config = dict(
    n_layer=9,
    d_model=768,
    n_experts=16,
    experts_per_token=2,
    d_expert=272,
    d_shared_expert=256,
    activation='swiglu',
    moe_layers=[0, 1, 2, 3, 4, 5, 6, 7, 8],
    router_score='sigmoid',
    normalize_top_k=True,
    routed_scale=1.0,
    balance_loss=0.000141,
    balance_bias=True,
    router_bias=True,
    init_std_router=0.0196,
    lr_router=0.000717,
    vocab_size=32768,
    norm='layernorm',
    norm_eps=1e-05,
    tie_embeddings=True,
    optimizer='adamw',
    lr=0.000785,
    beta1=0.95,
    beta2=0.99,
    batch_tokens=131072,
    seq_len=512,
    train_tokens=514700000,
    steps=3927,
    dataset='wikipedia_en',
)
Below are experts of layer 6 (counted from 0) of a mixture-of-experts language model. Rows are named router (the router's row for the expert), gate (a neuron's input weights, with its number), up (a neuron's input weights, with its number) and show model dimensions 128-191. Each number is 128 + 32 x the weight over its row's rms, rounded and kept within 0 to 255. Numbers have three digits each.
After each expert's rows: "mostly gets" lists some tokens that are sent to it at least half of the time. This comes from a sample of Wikipedia text that the model never trained on.

# expert 0
router:172192118164068126123142101122143198144184118172081102097143120137143133113170069129115150114128179131130106090172147156117119116066138139159146178096110128125152148134126143113172140208083148
gate0:097132131106192089114114140092179077133193156114160137180135054117096111118120175120136080150150121107126127087163086085105150152124198079146096096123164172085103115131097180108191161116149134
up0:163117092130105104129150098128122109138136109106102035167129155129122136135174124084124129120165113200175123158090087136040089125146130065127131144026117106150168119106102104146095162102119178
gate1:080182165065160158151147086161114056136084144122102061127081139144139098167093125131079128155135131104139166099126114124121108104113151138054152107091122078153115094121153078112128118129149124
up1:118165125122198062150134203090134139127167128197132140201142082105141084083140147062141138093114128198147163163152175133077126148116143097118134124162125100131089167154124159119104133102134174
gate2:145123119089145145097113173098111100124078138134117150102070140138139134124086200126071096085131095126124106113141087181142110101195118196114177088147091094142099095084126128135134176183182113
up2:151111119138190110129145159151155169145083118115108155140116084097172154094129122085156104082161119138124127108090069148135108093171127170111149120112129098094156165061124149105211117140131178
gate3:174125170142176104098139173115092118097110091147130096160068154190153115171149132168139051125159113092129086150108118110132188169058130071121172141151122138169084170128139106134158162112155144
up3:086103167080112093166106154143152136075135104112107147176121160149091133119108146132130183153108090112118103146154148175129090148161124145085115068101074106115109167154157141111123177097115072
gate4:141143075159106160134144107081075118135089093130176167176130129113151161123129159139097120134132104159120104107066083103111159153150110138128135152124133097180108116117157089077148122094066137
up4:103159143143151115099106151058145106175092093124041158134083106109146188126096120140145109137145147091101183134138078167106158147158140169146112136090163130087187138060131120107162151089134148
mostly gets: " an", " he", " He", " they", " she", " She"

# expert 6
router:059111134111158178091112161134142158114148134128120093125179113123094122080115141162115089087120136131139172137166077165122089120138139093130153143160132097193167144187092053118128150134118077
gate0:153093153133164124104135125105109087123114096140105095157159080054129109171082145109079139078127151085111161142153088148128101125112119092099125108155131120107155203147090157108151087097181082
up0:149155083080113195079104127127145147140114176149072137140124158177095163196106157066145111117117119119167072109100141135083150120141137121156137161105048150100100136099102127143091160228166092
gate1:094113156117157127117092138115145094135164133150129102152022142117099132204105137123174128158117157144152096154095071187090161121111159119095117143120148088175147111121107107151086113094138104
up1:110103105113125113177182168114097168156097124115089155151135170199139145160123066089097110147183102142136142149147143117184083119182141096105101115185133122169152122174186169124179079100128129
gate2:133094159174085217161158091115110155143180102100134157072044131132132139132118182174088106142142105146139139111061076131104036100098151113112135110080157054096092101128154092139079166162115108
up2:121083173123107119152084143168086131085097146106080124175118148162154143110167170138123119192117167147071122140116193182166161092121116146151137150188107092160118153187090156119152131098134141
gate3:055130089136122126096156072076120145194133098120116095139151122153120126082132139068096129097096167114136098073109083103146129082093113093196128125142035132093135104145118183174176107110175172
up3:113181132120121132086097140099146135120104064150104114133122178183104132109125147144108128166154122191137103085093166158143109129109145199183090135089110074149156130139128101068078168153159121
gate4:169106101134134130115144122122120120095111142081127115140099126129131147150134092123090117135121143112106170111174066121137040110144176145212134109162125130118109144053097098131121117110179101
up4:165125166148129158079178180145125152151160161095069104081077141144106140139169174100159096145129130165103129117092132085173097100118135106085156117108110032136173145106073089129105182099158078
mostly gets: "),", "\n", "\",", " same", "\".", " but"

# expert 5
router:102135136118135151123116137112130111078164132118101135106141097199133125102132146102099176129105121126125110117168150177155029177095105138135126207128123119134093158157092038100122121168097102
gate0:164152137112112148146140136110174155168171114163085173110146067157173049109123109131086189087114156177096176130124120101110129098164069133141091126173125144175143102083172068149102154124177118
up0:162110176108154089186160131149144122164157129126109188086091090114102092152128104160125152139089149180075103127155154079132088140170080106139099115174139104121087116144135130120085107121143151
gate1:142098100095062099120106125085119108142116154135136145092126212093097064177138106087171103116157133093150112107159121131165125139105125144043035115098096136077105108121127117204215132115149165
up1:145119138181111078154171131119124096109172086112050121130129195125129123118147113167174137100120184144128135124068141098138091122095183188095116108158155144097160140079150183110172132106117133
gate2:152106191158121095139211135064152066129148149125074123152089077174155189116146161146165162153020116108125146124159124149132161088144078190149155147116186089083091128111151085122146174104133124
up2:144162102119158133176116175116109137188125094102083195134126130128086128099107117110141140123115177147157097189089137095106151162112104108104101118146083183118174142136144113161112118133090161
gate3:067046126102104105152145136092094133132178159128104164101040124057146145129115171124125101086122098115123133095094148150174146146177191148125087122147095092129106141178111173159151070161103076
up3:147145131044186118119175112152128091189153117105179115089176189151112088149133148136141093116111130108168082121094081163140166081178084105136095104114098116119118137154130185085146150123082098
gate4:094135133113088143173144131109131154153124080111132170149117182126126069158102161165082122115109149135125117166114123168099144154202184076175109151098107124134125089136145144101174147082167151
up4:084090111147087123145128094153116138094149119128117118120104162142135169162132075162139162116067144087165110155122147122084120115141124078126188056104117108136129068130129206109147156177150126
mostly gets: " it", " that", " time", " years", " season", " out"

# expert 2
router:102144144127117149131135105139115107085161156152171092143133076116102160114058132156096119099111158148116094080135137182139068165085110107124114145113124109255112142202123180142082151128074134
gate0:115166112090133149111147121128112089104116120109109091136070129192119131117133126144128127127083108039082195147121092146099114113110088122112139124115152139122109095157152148155107118128100107
up0:112073104154077136152167189161105138188177139169125125123155087111141141152110141167138120135186188175175167044123111141164129188145154124100146135111124137131172098108174135097128108160145111
gate1:132133150132146127144165168135076145085141136167180094104149108189123151105150126131106143148103113110122134155126118125149164125130091142156122087085114144157102187146135124202123108135128155
up1:129204156148126145164156095112141128130191117176136125165161129147118110128077141130098142135135112117082133149104134164134138114126130153083095109103145143123052165201071131141123103119146152
gate2:107130085148152152091103136105107112137163146138125107124113139137114182128145107107123138130122150136118079081124084120134161153166151137148082205116080073134169173142142148127117145110114116
up2:105157131134166164152095108134165134152109146082116115119095159124133096124095135117074134136169208126106123126103098139061082127138119118129118093084110129102156067144127139180192158101153069
gate3:122148140085124175138149126148100112112180129135092127062131154091129150162125137132149116142146095133155114121150115161151125118117195114076142112125115133146118196138158161163135212126116128
up3:166163158123155192164128112087106129110116160101069088068136098112162101177138177088092097122147115113160079143101136161189121108088186151122102099128135146134110196147158144096150159107066141
gate4:101116124113160119154112154129091073149108059118150124093129125130144124140200153136082173135104091135120140182136190146176075152169088134167064130165104137053117141133160106155071085128161152
up4:204095125181070149125112096169149122094106073070154098165150129193104182183122083072128158189116083051082129180113164072125061155152137210067113143154185124116113123145142084098143122199122134
mostly gets: " Democratic", " member", " football", " MF", " Republican", " MPC"

# expert 14
router:098105079135134137146144111109151142078123151169110168148167118110129111105091148171148121108085146099126134134105156149146130085113124067124187145136082139152150114131095106144133110152060151
gate0:135103032139083179109180135138078127139077129095163132165143116133141112089078196117161096150079105115120099108137118185138071106164137128118116086112136177112166164136112178175138157136088140
up0:137153120145152152074133136154154083074139124132152129139122116150094111155141164097108131107120124130135136117153104126170110139136134161138137170148115146123120105090068036162082151177144109
gate1:141113147077134171124102153200150056180115134056067121148121150135103153142096186177142132146174160176133139133119180106132083127141154142100108167130145136100217079108173137164127150101099193
up1:130182137154092099159085103130117135138142098103115155188055102181104121174134127169117096127149203093122142154116125080118108134132150161140138159144170125124159080171127145082190169083169138
gate2:163109112170115141160144112149100137120094179068188148104122146115114140120105194138135168159151147157098085122081166071025131118099129118148076111081110121123068171133120165131109127090129141
up2:176131125118121051071099196144165080127132148154153119097106162144097132111118097118155136067096147073081133144173118150125156153181070152108120199156080072121085107136072130135135179160152141
gate3:148096205157142112133088154063141096115138181134140161102151127146089137096110113110111078086052158151140107124147142142179101133134090131109103111118078095150133148167058181104107196115161139
up3:086089066150112145069133137154170131108159095194166095151122168100087106151166218128068131106172090105093093142176157119105166063116185157083150177113156087115147121114192124119128142191101117
gate4:099121180094087120161147089159108066149104077144162113088145149076116134197122164135140107153171173069105184116097163097066191117080094131128135096102096118097142119117141129111075180171190117
up4:176098201125134153142120170132128171120166069135061127146157086101138152144125140130167063152126142131086159172150087113090148173116168130164159143096091155082096138122151158127124150159146143
mostly gets: " ", " due", " Ar", " north", " Red", " based"

# expert 8
router:139169129097141170099136208124131093017149134126127123090178101074130122057154142097090140112131191115167137113140146181140123092119142096079153196123102096171126211117151124142110143103146125
gate0:169112088118134118118134151060109132091085143134115106033167140132110117124147084105127108122051150158152142109153105080092147142158075058090183126134125083110097110132113149119090123171108197
up0:089166156126114172091144082144147125128168140110093186120116131154097159115100120152199126066080052141165181079170064165124153135087147149117109164099104083154179115111153090177172141124120124
gate1:113159149094067147157132125156081121163088147157090149105126130197059105157075101145127154171109129091138163132108085104145073043158156100134075100075080068127172116111120119179082163111104160
up1:116147104152149145113145115102080138116092114102109126122081176146087113126042182129078100124128144088142163118093189105100154158116103099178133095096099182144110098122117089135084117157060200
gate2:135109134152142137134203151152101163096105085123124117110168154131129116131114188155097081156118209116128113109098177107139110158060175164131156097143125132085133134070163166129202102126070143
up2:147142117102070111139173121156194174108131120152117150059145083077131165090117085113135099159124120118114100177124126139165129090119095118147118116173060123183171111126107130158077176170106164
gate3:168089070148150107120163126179112149104115102118162142116128168098174121158107087158088206066136169145112163123163105119153184145100100103177121130165160168155170091183150076122090132151081089
up3:147091107185114106122106086160118094133143209098124108112154153109099115179143192112118153159062147125146147120127182093137119193143070168140074076066119134132065094142143103161124161147095163
gate4:116098142128160182132133125091123095106160099126057102126104131226160171154099142110130132094131123132057158144069132098156097109104154198138091119095103152078169149151142083118093120086140165
up4:111195088162141139055108160114156164106113119136139117137146163093082150192139153099158121123089125129182116152137130182131181101110079092148124142179132095092108138114170134117106144137111151
mostly gets: "==", " (", "===", " his", "°", " =="

# expert 7
router:062122162108155144134132144029149104094189119137118104131146157160139152086126143117121108101125146096107153130089045151124143140121097109117186140101162095157112137166076106179188115169095133
gate0:113165097121110104110114115133149130174108146187148102103102178126148134171125191097104147157068127099104156195148122180123070129136154126091160176140139111110167151102143131158172098103113168
up0:141103146121134169116132083158143152121084143181086085149151075151111114150123113144134123149131171149180150151106159123113177114115167114139081076081131150098106040126148114077060169148112104
gate1:159110194090160139163153110134152133159196136137112142116125172173158139114118141103106085065154164128086150136143194130175090105122139118128053164099200127132105134089110170121085109141129143
up1:082143204107158115116088157113151156094130158160120130114113116150111161144193139125118089113139102181158072153080085140161145160124123113144138109114156161109171137126124151149168108156084136
gate2:092123133147142105128097133076106208096106171109069151134099089140121136119102108147163133146157152136088107164127156127130072108145099122104165092119126141090107151144168095145174136006152233
up2:195175133097103083209136126114125181118099144128114124101138124131156092116145131084063178157087071130096124161152147129155099150127146138105139131098134178108117154145185118114127147210107124
gate3:161138172099099127102088100090084102148157107132093134128112149159094107145169139118130096089100113163135116118190063155086120085191195138105130102108113118174151152188170106154155113107114161
up3:079130136110152155107136122130077135179116119161124113087087133180119108123190147135148130107114146219106115126130101158157124122150141116105095122079160131108148095156147097161140114093153106
gate4:148116153153160147150141187131119121179098121130110137064189124162151081137150147118167100115161159076163049135171123113194156121104130119092145121109118141125132168085092102120043175155124127
up4:180121156140173126160052176122176197141126154156168084136084162166107181166119105073130124164124099127122106129081094142131165108140213111134147134141139172171101141120112117183116101091152126
mostly gets: " 2", " 1", " 0", " 5", " 3", " 8"

# expert 11
router:135115099128080136097158176110138094097128144152146114163153079128106138107151139144070093113130178129118156099148088191125099123101184058113095118121149146107091130153166114148134149211081086
gate0:140166144132173112180122108136139104141104122108140126118149145109133084144126156151140162111142139111150124196105128165138104131166173145209093160050106103167131104112157128117158119079127107
up0:095135149081068102179110112091116105134165123153111164095169153102241140134122112129091095091097091095107167133086130150111102152143131078163149148073121120134091048165067173157104148135141132
gate1:140114132125120098190189137117131159154140110142156203104112063141142110155099163072137094126169083129084078089115151163183124102105160130086112110098154085164142135138120168119140115063165154
up1:115093166104181110118145131129087121132171151139152116142143090110167112120108143115165129103156147114148082084149131163135150127143118127128104113165161157152173119165162189104146133108138184
gate2:125167139112088137093075102123197202159121062145110159145107128111109155091111145166089102095143120145151103187110194144095065191096080101164137149136092068132115087141132091086155071186112144
up2:150172136103115134123117135162157159156083137076105115161116164163087088119154174129172202130220165139143086144097144138094074179080152184118129075155159092148188128150141097103142135142118142
gate3:124105136128184195125116042103124126108148106154133169103108188192156114116108151113061110121146132130040175139119144117139134178133171164159097089129112145090114110132127179168161140163099127
up3:183150124099223126117070133092170109143152115135174162100109147127186131139117124114103102105064135177119128179123138083111116073105174123179086124116168179077119074133176143133140088163139115
gate4:069153100130142161106164074071146094123126105122119114114100088141069109130102147107142171094068121132106134143168054200092124115141155106177086107051141128129097129105131116108125142157131136
up4:129156101105163095164108111138150145121188126134107085080138157146104191152129083134132159140133185159128109076075156090067121140148125155147082123104102145133114103115120124154117138119152109
mostly gets: " the", " from", " at", "The", " |", " between"

# expert 4
router:117142134126119123109142135117103181088123090161131112131160099147145145136126117131111172126068135141158126118196076151116125100096153102108173167092165118211125165099110107151144140155086104
gate0:174152054150085042108110109096144142071098105157150135139167053100098111101109129126119107120083125155152100164055126093124135102105118198102111093148130113141104166145123098137132156105096136
up0:109155092160105098089087071117139092088163113101157061097108083147148158088112137135129126118172151103121131157123145104133128160091139194115165125064135151064157131156106170186142065150132145
gate1:146133114133089118148091129130205035123123145117140153153126093105121155126157129148128146035177110118135133091161157147135165121130151160138101185173103085137189192082147106172175088157096080
up1:077137118141119149115150116093122068138083090130179139112119149107126115122089100119129124124148120174089160144117117142136198175124129186142175110130151149072163121151112153127174153133137176
gate2:107114180134071096167116201097077144119098104078140156108106121121145088129136113159124128094149104146086211143140124146076113096122123122174129143147110119074152137150112141120200109135192114
up2:119134118145132132098156101077154177147134132086148197165120137070115128152136104119092120140125148113107122076172073070147111210117158129159144132147206167159117145160149114135096130121161153
gate3:155156117214090099095140137150142147150170097182126127108126136105126144205106072116131076159049105109184140145154112136127143080130079122108069127095139105120126162105134114158168153135091128
up3:127170158094096096142142178172136177081115096135121125128150079115114184134140091165116084096109109151137085127125136124123132168163082143134108157161072091061114105183155137092115144114149147
gate4:140103142111155129166115165078141118121076096127139157066160155092151059117160159069096071108178169167152084130133095068125109161126147109029124086118109143136181106128064115106155164122109095
up4:099135172102129146168074159079101128101098078060172072114124099122154077167049154060118124176074143134154128116086157131152105158136113115107131153097106096160103129151125099141151167120159107
mostly gets: " more", " most", " used", " some", " a", " well"

# expert 1
router:074118179128141183061141141188146135127161184194157082153165115116090168085112113127065138096107114066123137128172132185182109123059149153101159148183131112171129120131097117139126167177103096
gate0:116100062135136139108159102117153150148139181151117175099067108123158167131108174144100121076108153112085103042093068109109121150151097180130117163068135136112123126141112125121083150177088088
up0:101098133159155135185163129138133112127114077110071107126162104133060121128104117172094121113121155193116098106143181131085116142094135123108141168191134124121092105129140167136124084142128126
gate1:102200142126165080175129161131110098146089181130157133115167163154093136136088112143139139123083098099136055088133175097116163119113118122183114127134085157140106145117173191130085117132191149
up1:117044117125120115065090112121127036122066135119157109101121146149164117080156152115169178176146144200171127120133132105122099089140055128145181156098118172136090160179128097127157143164168108
gate2:185102117127083071102149159086155121078103108124133125147131126174142171187140145082155078123186134147083155117130076144105146107097134111116124093139175130175177147164128081070207149138128128
up2:092099152153139133080147116129142147138076146082139096192125121153124137113178191139131114077092120106141167166132165144095156109138104156104092123157106099132096163129135068140069064105133072
gate3:106139131121116138140084099156168078133152130118091121153094171093164124102087151136080113138115106124210140153086150131055118143141132151138129172165130164124168143129192118160077115148102090
up3:158121147132104111086103101159112104145101154105123072152149132176092176160110161170095126127141065130160118137195111135126121075141090114109142142127182161122134144127145137101066120070100135
gate4:132112133085091122121148101045090168109170137071110105139135131138113099095104095128145120124122125122093127110095125116096105110154119068124164103120101091206171113158142163131132087105090135
up4:142109145069144113051128120162153119189115192140136060161108185097128124174122103075108128133167080130125095140120185084095129125112153163159160130132145059127098113100140131152156087128186135
mostly gets: " to", " and", " but", " into", " about", " when"

# expert 15
router:124103156123095151075166182107156166105138155165146070160116127123165164092083105141136141107122135134126174090160122118116137136146176151088090127127120151140117159126143154126086125139141120
gate0:104094135075159122133072118131079169112111038119116115107138066154134159183116109118128070158125082084143109100031136126087143107103148144079182127118088151089128086123119106157096099103154129
up0:163076129156087141141076135144184169162055175147139127139078111142110229169235149115129124086126148109147164149146137145127108132143171121185095107128176126149129152130119125078207147149099067
gate1:032135155145204086134162123082164145166112112147168103061126143168168135070131189148126081149132078164115135199106137149111150155117106163170099116212157120107135141058109123124138128102109088
up1:179141131097184172096095177143116164120123197151144106098146192118071187101134122129110117143090217114139139114122168166119135129230108119123144119095096110170156147084092155141160087143124079
gate2:135117150065092117186153175085145143159098087090105093107156096124141141096116089131100113143064133148132156170162114177096091126127125107111132127173125088120089184096104137099119109170190086
up2:131125197091122121227113137112156156145027073103093149161110118073121153128161088198105116225082170130070132113101127116111103124120105143134199160180142117127150147047095126103162158133163106
gate3:171122132083176158065112097107188139126142157183169103146123107143123149106101112131180079119118129148130173126161156098084115099133138117103162088157133133147083140071110131177156133054163160
up3:131129132136115152088116125118137144143117159121116103150129140038210152128106142136132144062109129175126149125059133114112142142098132173107134168116084160122128188145126108124118108108188112
gate4:131147132153107144148137134155193150196093154103144113143111180144165132111105156125103102149129107116155127110065073143160137139069079140119120109127081108136126090125143155128137144101128093
up4:075102134113174131145110213167121121161103182079152097191104151146184191163143170112118122150123114129142087123131140091132141162101117233142159169163055143160143095085134133112186114134078116
mostly gets: "%", " all", "000", "00", " Al", " million"

# expert 12
router:087126117137117175077138163130125098121107113184073063119112119153182128088114152150103112087135133117067171123177122147196090076135154073140108167165101167131141160105131161120138088175095128
gate0:150118141073132114083175099170175128134139087165132119170131143103112123126115136137107068120106165113130046083102000072140169089163107094132130167065193141126168129086163152159129137160111157
up0:127084151148107047107133156139100150166106161172084139123168180136143092096090075189139140117073175140118122106111169161121117140167110159133144090146142214150158100146114119103117148177104091
gate1:124103098074146138144103169157158144072080097100165131071127159095137132101090097098122129164103131119084155132089134014177117088118150156164129110129210076133181131137147130159119145077092128
up1:144155069155149080127119137104106169142208122118165144128073110121104100087095157124159134092142145138139205146102099095129145128106097139162152138128135111136176083082144096112118141174106087
gate2:126157152089116070146239165140130130094139162145147139090145130164164047107134127082107133084129080208104119146120163152145116129096171116153197113145166166072109112119134134119146151123185130
up2:108153170142167136118106122098158162158192133109139142088176144098144109070153069165157133163155109132112104145053129083126142164134140137111161139141147130123172122092176141121170139086107119
gate3:137125084149142145175169112141136089112174128138196135072124194109127144118181093146184086134135137161141125145216193130176159141128167115148147146134129094162159121150186106159141162112126113
up3:160118130136146178102126154125124171140134110093219146104121158151155166115140131099125150116116111129139138121110081070061144063145125106148148053133184149188085066104129101150192112158108166
gate4:190122167087099165143096115134140151152157161129138058111114161102143125127104197138149178083191135173116127168158086123187111090128156163174136156102079093098154133125105091082114134096152186
up4:117170087156136105139180109136126076082133179152162139138188104171099108181120135113079133161100138111164149104103095180087144124078085150112119116162115154138138099187068099121128124108106088
mostly gets: "|", "\n ", " December", " November", " October", " April"

# expert 13
router:185068144133095151107147110136151185129143137194111114123152117139169106115161053136066167112104132142128099103112069112082129131100137170105108121148122108129129172124094098173149177188091109
gate0:140101120129110136122124131142169087120103111149104100165157147133145160114133130111181110135122135165203101137077138121129161184155082156182138096143149142134104100118150107148192166136142120
up0:111108133149106144148127125136084103137177128111192164176112158123112109125169093057158102128141143089126155184095106149167085089114162152151119122105187095169110128118174180196182092097164101
gate1:128144121097144089131091112163124116110102128129162146123135137177150114167144148145116161139111143073186135095123115147152161153122114120151098117119135110187164128156138181106118115134103128
up1:110142131146139097159084073177092083137086104082074133144132134104171138146134110087152075159147126107096141112131140188168101082158172137139112094145113138204129162163117119120090124143152137
gate2:111112110128080157087159108141029129131186114143153083135142106119128148083088144120171108151212154107120133139139069097115092106098130158171184135139137164156069175147174093218196195111115125
up2:118125216085156131138069146134181160150154170183066113133154142116156105126166138133143103135152072149102128130175157112160126117165143179164108116176088099126122100180144088065201155102061168
gate3:118144142107131140102151136111155073172118108110098187139148138126140067104135129155134051155106063092172149121096109134145099056111122094084123149169145177112101133172084140139166133106144143
up3:128136156147118119137174144153104153129150139125112095118189150112128088047102168164132109109108124112130121145139138112165153111115127106188125134122133121133162082137122119136140112149108095
gate4:175110179122157150161090155086143092167156096113112107102104162143113065163100099095080049096183104107106176069125126126148117146064139094135090152163175109123156145167128158173171154134140144
up4:131137157129123129100132126159082201135144073156123149100101096191130146062127119107187189181083126122101137109090105126145083125170150118120159130155079098134144124124171167144136145192135101
mostly gets: " York", " American", " John", " David", " British", "ia"

# expert 9
router:115133158101149118088136101107127136105171084158114087169117118097104106105145167141105153118118134117113163107103146157130071069071146092143187143142159110130129119135138155164172113126136120
gate0:138118163184100140111113153091161074117096146128116159101161153179110169152069086115176134135171170137100153107115059123090100125086153158165168082115105144132082127159113129106128135079098133
up0:136148096141118106163161142127113075127151119115125130176132126135129118082115164119168155153086046165117090161149162139092099082138148163119157104124165075106087180141111138104135134155120137
gate1:082120152108193163111138085154117140085048147130132151147158168119117093130136115125097136132174131214158172123128118069113126123099134115064172135155109134144115099162146145125129172041111124
up1:179135122153177130130154095120148162170138133185161154106087129115118155072119098151134136160133123067107102110112088067090112127132120103111180137161135135131126171119129194073140108139100142
gate2:120101097136112128163153136153132103154164110115165133066153127128090113126183162063158163133087143105167101151077141165163178176082088169051130191051140140111120142153132195128120076153097106
up2:078143159154087147174148107110133166134185109112167069145111124106125114110109128120067130115136141121129107153142148108120127157101121105138195067083083136066105141149124088147158065202141120
gate3:111184122169154119138100068112152135115227170127101126150116108086151081074143176129164121127134136096058136082100110096123169146126105120143111114059112129140182068098146104169098133123099122
up3:095152187109155174138146091154101116167190158132141135156122138115156090147156145148164093148085105124082153094129106143116120140105077132060149132101161184162123119107093136097110151159112087
gate4:176183182081151115122114144115128133168116132151130064150127149165142096035137167159141087117128074131090150112154117090076083110160166115139125079107127197122134129108175176152195128109095131
up4:116050127174137133120140191117135176124153119147168129139180097177155096130116049110147161086121107125109123132111165147140124143156072085067115127139116146174176127149088126160112118124152173
mostly gets: " R", " had", " K", " T", " S", " H"

# expert 10
router:133110153184152180068179179088121184044134129126172130089156120164124163067167140124148181154165118104139165094128141169136130136077114120104131108136094140159114132126114107131122143166061131
gate0:032103135173133121122127083081164112133131161128131101178159114133171149138127138163135086135105144113119090118146153156149108105117101076134036116056141121144109162086109123109105092153082142
up0:075081097120168154161136098135103124093176123123153124147096071138132174134142163093170132161134176141153122141121119172149112121148139147126114141105120153138136120117085123145128118143159083
gate1:092095110123061111173146144109145150159103138098079084175169136066105135116155053119089119123129134122152120103143090188101121078119113139126115103139127124147100100115145150162091118093169142
up1:085115147117135142142102145116126101168142122125109005106157160154154070138135069124103149080162136065106132097193124139088123131097116124157090119121091131168128099146120144138148144152157174
gate2:143142160147129124145142180118046129123154171136086143111112117108141092160145111141126126091087214141134081125107097122081069149093178134143105118132136095105089085094109169135103148087089145
up2:113124133105142092158047131095126132179108158152143116060135092114173146158079040157141139154109167140089119128111152128058177100121161075131157098155115079087085143160112111163120155121104170
gate3:086072151125082135069090165116141210177151138158110109120135134081155167148127093150093130107144086105159165127152110143110160124124134056117088138113128209127068136158181175113143119103138105
up3:158133139100145127144102138103122091169080129096155120171178121157176094142148164142163072114117182142141184140095112144098110116157164104051136168107119151082160098099129112146142129145104159
gate4:082089127124111156162168136141123178154138110194049165169203163099137151084190150197128136136157125141149111140115163113196105173145113138130100194106100162157125160149181145133105070109115153
up4:144150069177084131169136153178106100132105113074144093133141150099129107066125153087149138119150173125114094124034172130065102043184151131135099131128163134059124105129131169112134151118105108
mostly gets: "-", "/", "=", " \"", " •", " '"

# expert 3
router:143111146075114192114132108103138156060157124118079140157179111191160088123114129149095202093084128150132130106174095145172100150098157145128122135135086129118134127186125071187124170239142120
gate0:134115121150156155105159185095155051179112169113132171119129109099107079116108083145147085096150170074122146099137085125121097121141129140157102079174090107064107136087151082178115178170169176
up0:066131156068115128179139175052098111095170134135114159105088099114175135115101150111110084086111152095114141146171173107125085160155182093152119112144133175141134112122086065104078136145160181
gate1:090182138137130132166128133139125149093091127109136114127065165095139136137170142127142129121143123131202162106153106118156174068114123124084117112126099128128099143131090099117156118051122148
up1:105155139087113132099072115101148134168161115132088168114082197113090084155176139138108117060118101112089090139132167153133106144084131139128070108136145131165115180163124133106139068121074152
gate2:160118191160127113126121144112085156163117151168192122102111082123140177135100091136093108114058120152180173147144096139130115160101132120156121177105127126117147140153145155161112141125115083
up2:102102160155161131121058140124115118145060128152138088172112139147162130203171159139107035116136093179125122107135183137138138199113117098097081157145173169150170131101151175118120069106109174
gate3:146147121099149121099131087137136104151108169114144104089158103110157176174123135091154178171109128130110145165111111159119119105133062125088152113108095157111168064192128106109106105151092193
up3:138125166141113148140118084105100068112139074116098117188120134145115152129075157154126103092071118103127139128134109060107107083141177113181183054122108095143093140128094139135157085172138169
gate4:139034144117144103060152177121088147130123148076101142118140115108167179145182110110091139139164117157169119088142118099101139198136178181101190101173133105127126078152138176156179123146143094
up4:151132163085182180101128100184146130108118144155125114084163171142152122114147132179085159113139079129111111128106057104113128139164099102179210106113183127108166128189128178163195154139082120
mostly gets: " United", " University", " League", " World", " South", " States"